From a checkpoint of a small mixture-of-experts model trained on Wikipedia: 64 GeGLU neurons an expert, a shared expert of 192 neurons.
Below are experts of layer 10 (counted from 0) of a mixture-of-experts language model. Rows are named gate (a neuron's input weights, with its number), up (a neuron's input weights, with its number), down (a neuron's output weights, with its number) and show model dimensions 96-191. Each number is 500 + 50 x the weight over its row's rms, rounded and kept within 0 to 999. Numbers have three digits each.
Before each expert's rows: a language model's description of what the expert responds to; "comes after" lists some tokens at least twice as common just before its tokens as in all text. This comes from a sample of Wikipedia text that the model never trained on. Tokens count by the router's weight.

# expert 14
Description: Sentence and section ends. Line breaks after a sentence-final period or list item, and == section heading markers and table separator rows.
comes after: ".", "\n", "==", ")", " ==", "==="
gate0:517579581459449521497540499498558481515466432469475520468520532579563577484410516464520482458515506561549474501578535435411493565496487465549549496532550476450571493476557439513423487518478460542572532435413471487535410529561459503513511521471339544496480442540576474531505445483477609587
up0:540501539443498557399466479490480501499498505475459588577482438507409475565535543442490522568439454494508555560505434495404485467538486415461490563489513417549586529479554506528532577501569531487550559513501547513495433450450441509474590530473550395542428538547450522464540466585451591444
down0:502472500519467379463434525528450398463512507463494534488469558516563585419518457427507401426443453480514461487518541516520471434443488611435530571507519451424608530461559559535518479598491557461500429493360508497451510553443494500596528542400487529554494453472556566527547479521511424580

# expert 16
Description: Definite article. The word the, and this, after a preposition and before names, events or seasons, e.g. at the Rotterdam Open.
comes after: " of", " in", " the", " at", " to", " for"
gate0:545485400548466496440464566429492509561491554435575513493307529490541525556530579448506460488442444495451436514506562575469453510370408521479527536506527504456527521523415423460541419516485525435523492515527471457547521528490520434420415442593442451493523590486531543496495539467489486551
up0:420528553594474525355530448504395534568450524544467510525446557519509540499466475511523582469553447486499532488455568504534483496468493456539514470499479521516515555514525512512532532461426515613559457487525497566481440544512462434484462427564516538518489525509540523544486466391594536520
down0:526511499503430464531553552417506532536433515499547494487474553507519522470578500428413598546492529517430513461558449518536516581598462495464506398432547517616516500502444656515506509513520519498475513460442479483495468600539542569539520494536403433445522472495408567491455551562425543493

# expert 5
Description: Infobox and taxobox fields. Line breaks and field labels in infoboxes, taxoboxes and identifier lists, such as Location, Coordinates, Born, Genus, and coordinate digits.
comes after: "-", "\n", ":", ")", "N", " /"
gate0:523545435492501468456555553538533453427550478431477496455459541557346533472569527460580545505583534559453417602466566431516438463416530527410360512473551549492493396554580543411529440441437537437407463484585479502549470492522522495632544571566555471562416564464439556491511580430497532549
up0:475507464461448517449479527479481543431487393465490438534455473572536540489536589457536495464442539414581501466499495460555480569514512412449545530410533456428539559475503581525547463466495393451623476361558486511434594523432504512411495493432507555522619466547473446458497481533554529440
down0:484480600525438532516428385485421493441428416516473514491448512538510474464382485496472517551445536505560550537503500508494527513517465496534476412414504499483474524458539484495501483472511617511478513619517503445461497469446446591430489487555396511534483512521495508479480578540540546529

# expert 7
Description: Participles and predicates. Past participles and predicate words after is/was/been, plus suffixes like -ed, -able, -ly: based, located, known, appointed.
comes after: " was", " is", " were", " be", " been", " are"
gate0:561571576444501501460489492507456552596546464483497495467443486570456456530547509487495565503457519542532568538497528425425455544525452452533502505474488572538400403464442530498471572505447458479558536492450505513580414446401524486413455476534555541515515476574421580482468495482440503426
up0:455493537550505482454553551601562495511414446514592521510433517546493453576498480583530490545394527545570574462578490420463488474440560426458442532420561508541475416538519523548517587523494428431443535549493561530529415447483505545472367444497578478567501537513537500500475643485420519489
down0:583482531421619547504516595457362497481560576609484503558504544502454497506442513421476459596464528508520497460412490455553471579434526464500584521516529595498470540489557492474403533450536557526505483471607570473470445605487569461500535574478477475486496479498475444419499459407554599549

# expert 20
Description: Table rows, abstract nouns. Line breaks ending table header or separator rows, and abstract nouns like time, period, result, means, order after the.
comes after: " |", " the", "---|---|---|---|", " The", " this", "The"
gate0:484437442477519500512533501506473486478550465607523425532416505528534474542504491475489475453411474493518503523522431495482492408476442451480425473467468453607467624536542519481488619434523509514502495353485468437395536417448529555551468488495491382499490527468523571539458554498453491490
up0:420540479587528501527524507472485457475510552563429540500504437517519534519506494390463470502551418423516573515369437469518495592520481527443486482521587442486490534478566567484427442507490512563586420389488435400485519526517469532450499536460486449518582546455435473455490535450491507454
down0:442556477528534451504513502470424504609528524552440553521422552438537451486522511485382506497553521506504546441537509517468607518517474493597632500548523370504485482515489484547412449559504499535549547451543599464602437489615439517511530519511494370528501409558503484524390559496518563505

# expert 22
Description: Indefinite articles, possessives. Determiners opening a noun phrase: a, an, his, her, its, their, several, often after from, as, with.
comes after: "'", " a", " as", " is", " with", " of"
gate0:518460454465468523469547443420525556451511418523446576545495470590363545493441470463466554527422522599447449468528545461541544534520502594488459571459415615561506550528453339512483482452488543459527501478487507512458430447528464496531491614424477498521557572477582526499506455509510488437
up0:461414524488456479474411627577500463472516572521551597569481514573504529508454458561457483455537420510502543387520584599498471547535488539595588450476496553442466447387433438459534489545440525560513592541584489318452546534455493537419371522564431431513432508497588495556517508426447441543
down0:462528548494598406417515549567444478446496496504431566519525559583566557520568473481483576397499517485501496477456544556482478479529591436623553553604560503418371493493440453508568530465494501529514437452466443493476504483455483535534454525487489403482531444454538509473535468460474431509